config = dict(
    n_layer=9,
    d_model=512,
    n_experts=32,
    experts_per_token=2,
    d_expert=384,
    d_shared_expert=0,
    activation='tanh_gelu',
    moe_layers=[0, 2, 4, 6, 8],
    router_score='sigmoid',
    normalize_top_k=True,
    routed_scale=1.0,
    balance_loss=0.000167,
    balance_bias=True,
    n_groups=8,
    groups_per_token=3,
    init_std_router=0.0372,
    lr_router=0.000302,
    n_head=8,
    n_kv_head=8,
    head_dim=64,
    vocab_size=27345,
    norm='layernorm',
    norm_place='pre',
    norm_eps=1e-05,
    positions='learned',
    qk_norm=False,
    attn_scale=0.125,
    tie_embeddings=True,
    parallel_block=False,
    extras=['capped logits'],
    init='normal',
    init_std_qkv=0.0337,
    init_std_o=0.0337,
    init_std_up=0.0337,
    init_std_down=0.0,
    optimizer='adamw',
    lr=0.00046,
    lr_mult_qkv=0.5,
    beta1=0.9,
    beta2=0.99,
    lr_head=0.00872,
    grad_clip=1.0,
    warmup_steps=224,
    schedule='cos',
    final_lr_fraction=0.1,
    batch_tokens=65536,
    seq_len=384,
    doc_mask=True,
    train_tokens=462600000,
    steps=7059,
    dataset='wikipedia_en',
)
Below are experts of layer 6 (counted from 0) of a mixture-of-experts language model. Rows are named up (a neuron's input weights, with its number), down (a neuron's output weights, with its number) and show model dimensions 384-511. Each number is 128 + 24 x the weight over its row's rms, rounded and kept within 0 to 255. Numbers have three digits each.
Before each expert's rows: a language model's description of what the expert responds to; "raises" lists some tokens whose logits its average output raises strongly, later layers aside. This comes from a sample of Wikipedia text that the model never trained on.

# expert 0
It responds to: Name-internal letter pieces. Single capital or lowercase letter pieces inside proper names and parenthesized abbreviations, e.g. (G in (GfK), L in VfL, (B in (Belgium).
raises: "o", "al", "os", "es", "az", "ans"
up0:131147105115149145123143132114143144110106138146081118087098122126118177148162150112119135160121128129133152141111120092100131152091110107150151097135099139114155101109153151109087108125166114130173082143090141164098124113141087130166079127096133161073092151123105131133116090147154139129176150138128125129154126114099107135114101137125126130140110146117109155137146128136095134079078
down0:125078161118138136109086147138165081144155100086082115138146170103141108152116128088135128135142101133160102097143123153177113127162125136115182119112115195134135135109078146145088125127148119152120135152103183143163114103124143138143119137125120111141132095150119115110141116129107128073120169128113170124148107124121134169073104136114117114117105132121139116089140091132165086107125
up1:095119144159122093134128135081124176123127119160122096089127134105168133134119173118131136187106107086154133132116170125132109112119160129129120135131088143133114076141148124143145129054069110102154166119119145102138115105159138159148141148085136138143140133131120128109126146107170091122104105105118134106145127113159155171114140130139100125132131143139127127115212149091091129139152
down1:164119129098202176109106127071090075141154154181157141115164167177144126137138111094135134123105124113080139102137125157109109126122124151118166107107146166145118094134135114163111136138110109146140173161139128119108101121112095149113121134124124150117167091175142089116127108114149095123152102110142159153113138147156146127141102092123122111156126116101145174141153115123168121142142
up2:115105118122136117156152147134161115092105161123079153142169157149089157115111136126140131179151148127148128151121076133119113128083132147161149104167115116113146123183129148120147121133143136104141107121125098073123136131111129133161165098104127112115132114118177144157107116128137093141126113124130133147115149107134133110130133102187165150153110095138107111102101118160109148111171
down2:179110125100128101131156129128134113132137122143086100155136100114131134106146145105101143107122106148158115100045123163117116139183142158107128200155150138138133124114136115121160152125136173146141139117116116100136142137152129155149176148097097112118067103145094103136077146093116160090138067172125141117146162114117093164131128107163195109153115160117162139115094121122123138136152
up3:120112120144117154101103167191081142141140144069110125149128143127138133117146152171181163165127156134118117123169143135143132118097170100119114120113138121081139091170138111143119157115138132140146108113111078105201150106150155107118112122149145096113128117129141140126129160112097139123141122137110147137141109117108119133125089134116116112121147137165128126154148100112105170164153
down3:128147118143125134124156132160084123150121114138131120133123143117110114119143104090141099153133136129109135130094116137132140128144111131128124112137143121146105105094121114129093187135140179116138125119167147118090165117108143089146119130100148097138131164107104125153124156123142100119153116078175119110135139101125096140169111148130134152108144122131112131136134083163081148126067
up4:124139110185146139122122133151128115119118174136148151148146121160119121177149099093132165153136086156147103159129136104099090100152152152144119130103127106111164138105141133125133110095113124104156138152109148112130123128127177143125098113119095139079154151158130188127126117081158130150115139119165139142176140102171102125115124110139129138105169071136152147093146123090098124130081
down4:192111158102120148127081142169139104132121087169150108113127158119118144141086121148123131136137147164136137152152105123151144140058140151133104133159133097144141182122126080118116134148113132154155166132127119136110110157107123185146129095138135136108073128134103114144086104170059131125141105115149129130144133150085147116109137133138129089142139139099139092114115154146115112078143

# expert 28
It responds to: Passive participles and media nouns. Past participles after was or is, e.g. released, used, located, served, known, and media nouns such as film, song, album, game.
raises: " in", " as", " to", " on", " by", " with"
up1:127156151177131133141191161104151131134199114099134134095135125144141154110143150121155097148134176136117112153112144136097138096109109090114096125155097126147121142156074138133129110149130115120116104131117154122128097129147123083103106108143132165106140174128108125107158124124159158107112127109121068148130144143176124104117131142132118149108114115094128137163104126074072127122147
down1:127135124166136137162112160102129152132142131098135134107092099095158188137111103133106121106118132099103093118095107173144109118137126141128108163118126153084092115105185092098144128140126130115111195144124173096152101138165116109136082116114126138099133123123144183130100141095163114150121112144094114125099149144135111093116160109165154126077105134137097126163160144129092161119114
up2:152113128127139108149121156099155142149122099129114155141109170144126123090076143121138109157121141105131120082136131125144146102110128121156161130131142147125115116127153111128079109138148167141141148109111133094155144125108096122139107091165164118060127135148139163153146090169090096129110156146127096152158133139147076111133130129104115138117121143139107105157176139126152154123146
down2:133131144095099154111134159147114115152170148163080170136135154117114111084113107100094133123136093106134121085163138110132122099120141190136149088166093119132181137120108124116132149111125188089166092109141101099138156080126118161107126163138117090150103113110107137144100119156141116140098135121093079107133109135117143108159106151144076165114130143178170121117084146176147113153120
up3:173143162101146110137092102121103166151086161140121139096104090113120148129169159117129148104119146133125103121144150081123144131137164150172116130132111172147171150134168194117140147126089127134118151141105130135094135127117143160124126148097136148141126137078106093104142122097147109149110141127117130137142160099127148128097156144130132126127152127146134095140145112141093074142146
down3:114123117112108080137132135162095159088135107117119107085141148052106080119073128096127141102135133097138058167128081084129094114094118135126120151150143120139133111076068128162157117132102159164172110163154119153149130113160140155121153121120140117104125107135132113140167172124154075120086144123150118137113129097151144177119133124150153165072139145121163093174131079128134117095155
up4:130152135144146121130128149138154100123177153141172087095137125158128089161153109120127102140099094097070123132108106117109094148154109183104119144129109147123091152128180175124077115156158099128151080125127123110165131117104116079127113159117144121107125122157125127160133139097138105108157101126124144124158138179162135099080133149139161164122141082151145152094100117118081145091102
down4:107151156154081133111121133090125146151114095111165122145117101179176164155120137132143145101100090160128123081136112139104124113157131105135128166140138113126127120126143128103118157107150160155113158145080106154144104149149143139102147094176130137118149137079134140120117126138089152132149173132101136109085109138116128119095124101130105102096084123149114085163126141121133121122075
up5:069152126141141112128137149137151121119125116111094153132130128141125139116117124121131110165108126156054101116112109154133088120102139144119104143145102158127158112137128118143137136143129091119142117081072125121121095102152160114116130121166132118154148127146150148110114108097111146136121128154151096140109091093103167128157131122160160109091120127126122108146130101142125082145129
down5:129112137135138117117129122141094121121106134108115143115154181091111110082149148144143152111152160120194135081154093152148155115091149129162144079113155139124140130107111167171115159095142127117136076115126166134121121136135079073140156157123136109088123161122111113150164148129120110138122131126130145153162083177054125107126111120137107116136115156128148152105123149133107109117160

# expert 19
It responds to: Table cells and quantifiers. Table pipes, blank cells and line breaks in sports and election tables, plus list words and quantifiers such as one, some, List, No., FW.
raises: " |", " of", " –", " and", " in", "–"
up0:132124109166118093158094123096119134144147182098143160163084094153111144154121130154143120159125173150115143125128160100120144118120125120073114107191141127091145087124125179118131112137122145135095129165120094169110111132052110143108107120139115182127135152133128098095144119139129140097138138129127132137123120153118082121152162096091146136127108136174128120132111080105108138115102
down0:121120096106152173122108183115117106132122086134152112120126123127153136139118101152111134112115116117124086138137141108180114155126109142139114119127126143124115131141139097142153136135124162138161122107151131158137128133151120164127133107087129121173148113110150127143096145152082147143129073115149161085123110136157100127112108120145159111174153131131119124115117151121209112119132
up1:138132169127155167156141111098127171134139087133124144121114111166113118131154127121140150118140137146123140172135128108086137131182108149145139130121121128106142113125094151133135106119083118147135111128140132086130111106128159146121139134122160152104112163155115142103112138120109168105160136122095167122152114142192130100121136117133163118122107129083113152120145125064111155115113
down1:098151115138126174145115114121137120171133103112081057075162120120126119127135139086146107110133128145163086105162138113153134168118117113105145127148146076153144101091162145149099129115112129103106069099146118126095104094169135130147162132181104101134118053128121137112140137142130120107086099150090114114128135142147161170125143075127106116166164103153164134155140109133125123117106
up2:110114145136167094128103096132130149148146136109154106170120118080090147136133111164148140141150138135119138141102188131141146121092138122077145127133065107116075142125160129138117106102128097132132104117141106101122154146141158175101177129164154135114163104133111141122144128153129100154146111139166124112139084087130124130122179131137125168096099132148102125156135078088115140165118
down2:138123133112134139101168125111124152149132124115129152169147126139093147104104124166111142147086143080169116120130106088154158152083142150129114111139128146125149106089125146110168104161128125103100153172079122143147124121132166128116115103098165101130130148136167126164101126137105142138120119140130112125121122087139108112126097124159106147177119152147106120101136167137136136142137
up3:115106138116131124103152106187133164150134152094140109117115109088111133111119122126113146170144118090098151125154121093085114138111154156096124148139114158129120157146118146104099073045118123123148109143169137118112106143142143149188118173118173122113177107084148102115122148125141149133152097131132151114132132156181100124075142133132151159100122128137118136120127178112106147144097
down3:151129098116134117125148167149132098125122114085151106118105125128110104129133150149109120110127144160162157102110125117122114101129139104138151155140156148135107138080135137130144147165147126163129093170130155082152150135112149196130121141121095087130118188119122107107127068164131128095166160128138139143100136086127170172124125166142130120146100138136165111086118090161146138153162
up4:169074170153126152134147092130159105100129133087104118131164152127141118153147131108130095111150156114156144180139136105090098104153118163115121163103130097146128142139121084072121148097103185135134136108080131162141094176177119141146170161154094158132150154129089123095117079117116115132097108127095128152134118177141118110122085147157119127128107144140155162107165088123147129137102
down4:147097072131128182104125151120128123171142078113100107146148133122119103162177122127126134145122152159153143135142154097132086079119152146150085126172129078129111135096122193142104115168133108105135077142163095154109115133163130141125152104173141126121138143156133085142135095135170198126126138102088116130156147135103169172152131108148099145177115114147141132112080164100139078131130

# expert 14
It responds to: Subject pronouns, relatives. Pronouns beginning a clause such as he, she, It, They, and relative who, which, that, plus list-item line breaks.
raises: " was", " began", " started", " is", " has", " would"
up0:111120116103117138181096143131167140132118124120100109153141110110128102152162130101111138151144150139144122100150131124121152107142160105123095143158129168189147159093124097141122153156114141101098127152121129141164141143116197083172132080163125154101113136126095117069104147105128178151149111136078111109133147117109151132140114165140053142145138124105150106143138138131136110143161
down0:088124152143124145125149107079141154104161137086125154118165121126133149134166127141095179180104156118104092162083134135137107133091108076126108155114128129103106141123124093159123142116074127138099112134148143108108142099125142075099139125116142116135084126154123154102095091106147105160146103126091117125127147121138113160156104142138089166106153110140110115159144134146128135113105
up1:077148130158151082139172152128196151085099090139130093151163155122142029139149095131143200153114125138174114156115134149139121062142109130152146148143118178144146120171132136116153178092123138134082146158106140123124150078144100114139135163110130122160118114141112138092112100149140120126097160132128078135126163165138094149145155127130134104115147125148120110194094144135111104156138
down1:085142113118095142107135149103101119115154175085112109135160096100163124141155123133109174144073131098133153109120154105156101096115125150145089133090134111132168170117118106079149101121099129119109150157152087134147130159096124124126134127137155104173122136145127151153139107141124148106149125118094138138092121167120148115145151164156092118124092081135100112157090117108143112106136
up2:177138144133138116092111101105113157144121094140175149130059090170216149153164159065100116145149128129106125112120127168133139185120140157109092123100119110154102129167128130117133133154123103108137104142131132149130130115147152103144093130102135148150134120118110146123153144175132151116121149119097147091134105125110147113099156111144134141130088143122112170161135128084126149167137
down2:113104121167142119143172123119102098102134115100158124119165121093153084143103080125169115112121132106143088126095122147118158123134140141123139111099118118130151119127114126128100114147127133101131105162097109154147118115082119136152169121129176103123142153125138101088152158090094120152123116095163136164123139122079088093127089112164110107129146088127104117131119131175116128107165
up3:161132167135158140128118122114109149151141108122114112136115097144119166098161097149118104151169147080127136126123133091142119068109093090140160147108165089089139136151150118161136128117150133116144116123070111189103112142122081108178099108133126130137178135118135140132132132122119104080131117120117114111117097096125133137123143134134127156103114143120123150148157118089106097093127
down3:121136175149153104123113123141147121165113129110107143126173145114114120088194087104152122181123144161144114118112108148106142105102098140129144163125114101090115109140112113124099093124119144138102139139174148127111106130154146111126065126142132161084138132125150157104102166132181141112171121148119134126134173104098093126128135142153131144142112148102120094151136117161088117104137
up4:141129123116152117130105117149091141174131138128165147145107150132122110121154106111113111112157182114111091071100129157093170102125154125115119140159140193143146139052116104151134104148090143086144158100146078130143164106109111150135194078175138112177117152108104139112097148081135096105147111134104144100145159174128076079117116128138145139117145154150101114109111127117125145140148
down4:166113147098101159165118093172149157127161172124138098125119145126103161153123139108090103136138152169137129151087145122143117135167126104155126166087100144140105115126157119128146118130149085095174156144151132158144111083122102082082070113133128135122125114120093119119137094130134107109123140105145159138160127172103135134076137125142137164155155117146165131096153070149113124091128

# expert 18
It responds to: Table pipes, sentence periods. Table cell separators in election and results tables, plus sentence-final periods fused with words, e.g. s., ing., ".
raises: "\n", "\n\n", " In", " The", " ", " A"
up1:137102132147144128104137120146121169118150123123137164150129109119090097133143131163095107084129137117144125104119155149085146127154102168066079130083142120126181053127105115105136114116152134116153111096110104146126141110128154136122148155133168139110122183180161148164121074117127192112133129135164127120142161137107118129097129115113113125156088135135145150111113124108126139112117
down1:116136143167119076182138114167115144132148097138143116141111175113162142118085136085089144150114116135134101161116130104102117159117134149133128144125131083098148145093156160074132098139127171132123122132136109167110130107147152137135084155139129109154116085087122143110097122108154119117111121137149134122116130082162109113143104088123153127123133148119127154151141132076134130117136
up2:127151158115140146136131154126138148174149125097111182126107134169145082119119140109161136161170128127124142176113139115163125142162111098152084151125107132131142104129127154124161107141120151122130119160136099141167105158092142121166103109115139119113131211082112150147126090119177112116148121097121123136150150144112097058120126145133129076143112145125121145151092152156064107152132
down2:129129145096127161134173128099160111094104131111094129129092123131171122096113165141132123141124183074090113125121146100107128183119135087163148117103158113113127113110145181110115125086147106110144104105133152136096112163144138136139149117135143086131076136150171122096151121101083097097089130105149163109150094150141174107137143133115110099145145141141159146083132121142151124115126
up3:129159134198157145133101126151103114136082112123151121143153086152123129154083184096123118167135173109109089119119089174117117068118116123100145086165110166121122156128085129145099140116107159093160085159142108094159089124116157147099123155107145166158160129104155069077118162120141149127141110125110116114146174185073096168103134131137104134136155135101124134115134127123125161133103
down3:180148128118136114129110120137148187143154090166126091122132131155091122121182123163132120087128124134127124141104138104101149144141107150171185137118123107152111100142095161149118112135130138111149145116127125106123149134164141139111152097131134107132142142149158112123131142136132141092154126106147127098104125159112093073110131144121100147148112103127102125163132152154159097112113
up4:099147158184141132145111144111098139174145186105139111148160126154101135102174171113145138134151089099110107125119139131145137110129064116115120156066088160151142117088136145117117172103122160056100133137116151088067121122118160110164106147112129169144115140110127145124143144141145132111091157136118125133148135139109092098139172130106109116139139136130132117137113150084071123148121
down4:157146136118120124111140138153101118073133108069067163133120142161076091095091108101153134091108142118152109154087164113136099137120150071147127124142121134165141166105140110148122128142111124139161109151132124147158105122156141122127159123133099136149172126122136112116162095140074145152113128076129169091143099173108143141118088155154133142156148109147148113086135101169111135111131
up5:140133140110144113119128153118135099107119138071118126147110106147146138123151118120122144143163081179157063155132093132121121094132163192161142128083117164079108073116162155147123102143119107141121109118143123103132112133144112107132110145098166119112178146130118127109094078161159124115148139113126141139154145119156148160111165112126134127136098084148108129139075126107104113082123
down5:129114090106141132135149150091114143147110141139152101117155126157115128119132160138132166163123131204151118150137156106159104081131152127134081149111134119141136162155127148143148078073115124126112142108163131099094105137087126110144138102152168133092123143099115106132101117110122152109145140068109158116154148119133169175160115130142125133124097122106116151143122132144130124101100

# expert 23
It responds to: Sentence-subject nouns. Nouns and pronouns as sentence subjects after The or a period, such as years, season, It, This, plus mid-number digit groups.
raises: " sp", "0", "e", "5", "6"
up1:116123134099143136141122085144119115172108139180179130133138081149142149154140126120134141137145107158155163137164122130162118114118135101169173113150130114101069095134099117126148142133143131121100103133122123162094093152142125143120158130161080126186099150138126110156142083139142159129118143145098130153115142112109169132120124115110112164108145126114100118146126141166148083151119
down1:128118111195106096141124119132096125124134127156160149148155154126073075104168163124142161141135127132109087155124141151119141137121149105159143173137131119174152119138106154140157128159132122125140111126123128100105118093118115174130131190120113124109116141112107141171123098151129124118141117148111159178119143133163114134090115166114098094125113109109102097091098153163113111104162
up2:111089171125132091149104059101136128149106128107119117153107121117142149102199101104146179124179113117139115138077159106132102129167127124161101183110113199098186107093135111118141103134126150171130128144114111155086077111107128093167109127119116168147109114131137157130132105141165124134104092120109166142142129133162111088126125145148128107082145125143145149148097131142099149140153
down2:153116101167121134117139079193137122128122095125177145144121133133111105145144164120139113140135144137156137160157109156184099168127128154124133133153121111128147127101150141138164144136156139108128108103136123122102085097147126096127124167124109108105133105133116130112170121141155088127126133169116108144151124146094175129145125107077162128118146110107160095155156125137156084104113
up3:150123115142164141135108122138129147096102091169126157127141131069123157189121128143119140148134123150086110133141148162129106115108127143085104113143185126083112130159087164157128167100118155135178113051163132134160156116168136125146149179097091116100120123138159169118138120117152142120115107110099143139113151142121137164131155072155105142111152127124104157130116161136091134094064
down3:124099087119167140073111163124132124134104100119122110119130130169164178161102130161142181094146106143130091145123155133102110121133167092146123149126110118128137126116124092117123110157143159154130119109135108151131080105125093076125162128100165110118154100153141132159091139124108141105141147133144124208090110160123105121135171097140126129138099139086141136128151106133126106087093
up4:090159147136140108150162091117100128145105121151102120090113159129143140100161106104115132154147137146094142138136163135125129137143107162135110125165049130081147096156150146104147125151153128120108136101141087136104110167132110121152118141067141149122123112150130099123109070147131114102148135124125152180126128123169100117161134110108119116124092112135140140092156071135174146122089
down4:112140111139116107143137185109088129105154127161109178136080107062152100093107132161138165105138104091122122125106101121068145135111140171141139115188097115167114133142185131129156143134142122086127170119122103125206134190121130132104131102109147112117157181167116125115087138142108111122141136130154124143167129122098106116174165145126144147127132114180121103093114078133122152066152
up5:088126153122136135134131126077140122137120113150145130121126098134158111142131142119186149120154118128134156138101105141110184137113132175150129132100142122125175092104119098128117141143112144135086082135145138159123127097101127107129126097144128151123180115164129072093169141152160180105099105095101096122118134125128176131112116124134149140094148113120110142156135110109158166132121
down5:096121146102099158155129134129103103140094137083147138107105128117138158140119134121073102117109085141136133120155128103126123167153080131157135136122157118155148110110111145126133099131070200134155126142111123114129112124097122134148106109144141101144131183122127119160147177141150128134126108093133111092134166138151140158132089106110105159139150082150078126139134116150104145099136

# expert 1
It responds to: Table numbers and headers. Numbers and header words in the cells of wikitext tables such as sports statistics, election results and award lists, e.g. 0, 1997, Year.
raises: " |", "a", "==", " (W"
up0:150136093133142117105130091119108124120160174138150117101106115133115144103161126115108142146139134188127102161134096112088157142148127144146109090177122154157125135112123153141129143105101142163193130165106138147125099134127091119150127107142141130104126151154106131145108130083095078124145105121120128108120152150133141115106151131115138160104140149091105137161118112136132118122161
down0:190080153159118132118148159124117102119140150175162146145163097118118117145152102071111129116160137139101118121171173113102077105137179100152122125115140131137113146157126148131102107143142074133151124099095108149111062101128121116134110130106146093152132130117156141125146111140156131095091108161147135127171125142118130096172158165132149149167136102134133102126134122136166104146094
up1:104183129106139130123119127140128128112096120117132136135131148111110095110166136148127157159083132109140098140173155132178168111138125124192108096111126119164130116116113131108138152097121135122094116112114146090107131182119145060118127145157159163138140148102108159136069148143135168104146128112122134179162154114102134138128109131124128116148127131170128145110143142123137127123145
down1:179118135123127120109134135156134173104107115162091125085148142137135132144132121089142141122138108145099133128127096144144120132119119154103087137139169136103149087112130125126139159127148155128119145176103128166111157124159108085116107124138184108095097148143112121141130139099121106126147128081173142108078113140130119127094129156141138113131107123135113170150124107024117152118120
up2:138161094133136170145175081086100139105160139137103128115131149118113162115143133128142105122101134147099123162137117137096132143099124115109084119139115150110135142116129177113106107122139096110127136138141140119091164129142184114193147158066146096082141130087130120113081155129125109175135098128105086112127108172111163085148124145165120144125119138165145121158105144066130163121168
down2:158125125118119146149110129120099134145123143114139127123150138113154099152111109141134112116133093123147118123101177116081162102158085113124137110127093159124103124114118119079087122130088117127136138155164133086125118083127132127124132136149100108153117148136136105158156166118157167122107156125128121166113179118144100129131118144100087098114149150149152124082116152094147119081154
up3:125140090158143127168071086077115136136162131121141099149119110148176191152151111149137119106131137132151095171121114113138146148087168079123119137218108155119099115136112154130142127107140107098120116129133144077088121111153149145135123135164127077110148105102099127147167148132135128163113123113132141184131115125151105098135196130131142167120123127169110137136144121085171197134169
down3:096174128143123116127131126163146131155109124140131101098128152071170150140103111154142145154133097167131087136122124118094123110155112174136093128121149118094120106158136149155092123157085132139153139117138137088136128135098096137139164107114105114143137144121185142162109148179152178116139107152099084143128144132104122130126096140119151134112122138118166105113133193130111114111145
up4:120117147149131105138107141116088157133161130136145142105169120132117147078114119100103096116159131148147133143100086163120136119132108122113150121172139122159144155128134131118148120148137159151151086128127120165119137115106167138121126108135110133158149114140125133145106158109134171131114146136125115132140143150143143102111123124123152097108115129141107098143144105107121127079196
down4:080133175140089127135126136151118119125142102147147099085136113084136113141123087159123196122144158152129133140185104143139134122154144111149097154144082134118109181100121150068141139142161128088112135160145159041112160081127112110163137129160114156120136114111129189160132131140121180135134119198111145130086122100128096124131098125127101097131163099115107128112125136133107129125176

# expert 24
It responds to: Digits and line breaks. Line breaks after headings and lists, and the first digit groups of numbers in infoboxes and tables, e.g. 89133, 1,780.
raises: "\n", "s", " and", "B"
up0:073107095139156150144166124116148114132156128091139092132149139140155134140142094150127136101129083123151098118129128128144137144141099109126140142208147164145124129194143156106141131124141134163132114151099149101176135096095118123153122150116095143112157105140115120117116103125129128100135088127137096133092099124163110101149131158147144151118106085154162140144141140111096133156106
down0:133109111097102140143135130122132136123124122132141159107148127137149127150120108081093117120058120124134169125122107103107127127118123083155153180101124131145134140145094123120103138157073129102169166155116129171118074160158131102115121123142143131141140163133147175098117117080117087163116120109130106149103147091123150198115103156148165161131110157096109125137150138130149092131143
up1:150069133078137129124113113143141110153104144128134126159139146163157099140141144106174162097146122112097138165142112174139141088107132180137142116095154115128161126153108125089139076175100150111122114114133146160092108105146108082157124160103143074114139119118126126131144129154091117132057144115169112098115168104117156158119117149106102102119072134085150113137152119131189135125131
down1:138138157142110126143097184120172109131135154160166152109127157108128139149070109148086132173111143129119146113063163119112131108155144162165138157125083164120156142136128102070156118143107117146129152110142064081096124125150127156121097148123117136138175087150138131129156104131159171156173146134141113151106115136119130151122120137066133141130145146088132104137146152118126152092119
up2:148133138142135143114127156148143109158110098161135104114133127168100143158136146144153111120156151141151148143124123104088126085126068142112164161169102150154141141128110150091143076162123149111125101126120143132109075145114077106183139146128123136173133131092114117155093162132146110162145117117148133119137131144133114138158168092128178137118153100125100126140120105097117114140156
down2:108143112119100164135152135157149159142125144131162125154115145122124121095095137111089136124120099134144116155156171147120146152116128144141113157078142161149116131171124093093103159102106147154171118142136144178140098115130129143112114121116109114130135167151154191108072137185114124134124121084149121089146090106141092127136122166111128168124083140094131101129147166175154095097125
up3:106123186142155117157148091128145092182156132116135133103123147116127111124164137108132149153114131131128107144146167099119165114130131116101157121150155124118146157102148143088101129165140129152136184125110148084190160091112143092122153122158143136122119107097153144113103136119091128103130123131116137154088147094158091124142133139134104095163166149148139160114131112089175132152145
down3:147154107105103147094125094102157111069157084152115086140144098111131124106147124143116111134133136125138100070148159139120125148142124135124130127095158079166143132130115147095084089146095132148131117150121074166112121115126127103155106104088151112124122157123156114170098092082107124122088094145143157159150117136171145137142127083151144111103120136104150111114160135110097136152163
up4:097149163120154128164109177142119112175126165091159109100142139148146085159154088100157118097172081147125141144087129118135126079147177125153132096135115153123099111108127081133139150096131107139177079115099137120122133188120135105125120127154149101169124130134142128104093131121121097115151126124150099119146154180130139134124111140148089169116126126117147127184152136114132101129138
down4:096138179122155158155113189129152135134173076152129113150112116132114142140123086135122140176095157112090137095133132137145115109157085120182142151131132111062116149085148142137102098119129147144144129117116109158114120133150104128139080138140133144124087109146141146104107103115139133113197145163154112129109157093165102151131124141114143109076150089092105113114121139108145122134137

# expert 11
It responds to: Line breaks, headings. Line breaks ending infobox fields or paragraphs, and heading markers ==, ===, plus Preceded and Succeeded in succession boxes.
raises: "-", "N", "A", "R", "D", "L"
up0:134120095139115078123149103168094140166120128115155111122144124086140159152184150135128178164093142095092101116101146109141092134156108143114144112133090100126152177140124109138108120090105124123132098168140126175177123152133106147138116147172111130167149109114105126118133137140099092129143138133124144149098137170083095104108149080131138135112131116096109106129170079155127136141137
down0:164106154112165138129094108120109126090149136134108152131114103110118153164113159126111147130114163104143088154110215163095164149157156119117137137120162142116119146111125143109115089154140110132163141137150102115154120137139149117115107108148093140146127164141155110116164132124174161091081178130099124118153124123137182141114125088109089099122096113105176175094106134126130126143126
up1:077115172144128141138162138137147126124086141113125161126161123182117111148162158141117133108107136127109138125123146133159115134138143140150115114098102096124108139117138143150121108091171136140123142135132135100170094121154140145085129162175140106100150187123078101117122168151168150144106124097107075118152128134145091153127127176114139138153115169098138124163143116136146126093120
down1:107112116123135147085138124156088115137139094177128101167159159153134114125127092173103088188093135107146138138149136097141092100104109117140123120131134133118104134134078127136128122128128104141121130145153087140123167114145104152181128163115132136117136129170103132118132081143142096124116161125135134154107139152107134151136142128121097149092114123137102114117102129098076093147111
up2:111136120138141092138135112088118088108107134137088161107101175151088110107121137146146174160158123144132112141137103107128110144123136130147138139107136061154095186109118159103153114168131130133134105134166136141156157138140117145111127094164147106119137137132145170115149139116134099124135161118129101147145156094114100094109139113120137094110113088113157105110146114151133108106110
down2:169135135106123143156121131093207106116115137117120151119126134138097129166144161085081119121152188101166115096122092096108146120127081111125106157116192091111127097107095141145134129135115148090139118104128120130114106129136122134122100102120105128121109145092144097134162104117131141148115138126128107122119137166140092101119114183131119156148131132093134166141119124143143147173121
up3:132116101128133083135144082149090136095145136134135132113153140128136109079149100152163144125086157121145123156124133138155101111099124119118139148149124091142171120131123114086091118093156143130160147160083154122118119107123137138155153128158127134093110129108136134179142147102174118142113125089157104114116153097114103149158118168181151110136105171100109150084145112131152143134152
down3:100119133111120150124134145118118148139143071087125137124123116100120137125153098148159116146104125155120144122154108152161111144074115145128101177141127118114124160168171126121126127153117100103134153115149154134123178151145088115116148143136110147121114068133134134148103081109137083080132133101121127135113145100130086103133199158136134131111162107163125176139168145126114123141096
up4:147113111154144130159122165113105141141134102110119123134120155125163196144070138134095155155141144127113084116086129109089135100103119126111147130156144101125148151131118163187077116135143121146142126108134139133101127127112116156132167132144117140133115145141118166148172126155092106120076110112116149147114129121102174141097107113118113112064144163144123105116183111039107146147183
down4:119148130119059110124148140134080152140126142103149134177102129109068159092139176141137123114070123155146177066137134132166135140136124135152132154137122168122147135153141130092114127149142143110149097074111129116151147085139148184092152127118142129132131133164129155107113143115139120141126162149152137100145146119162141137131128136117129136134130096144087127118089147136181126116140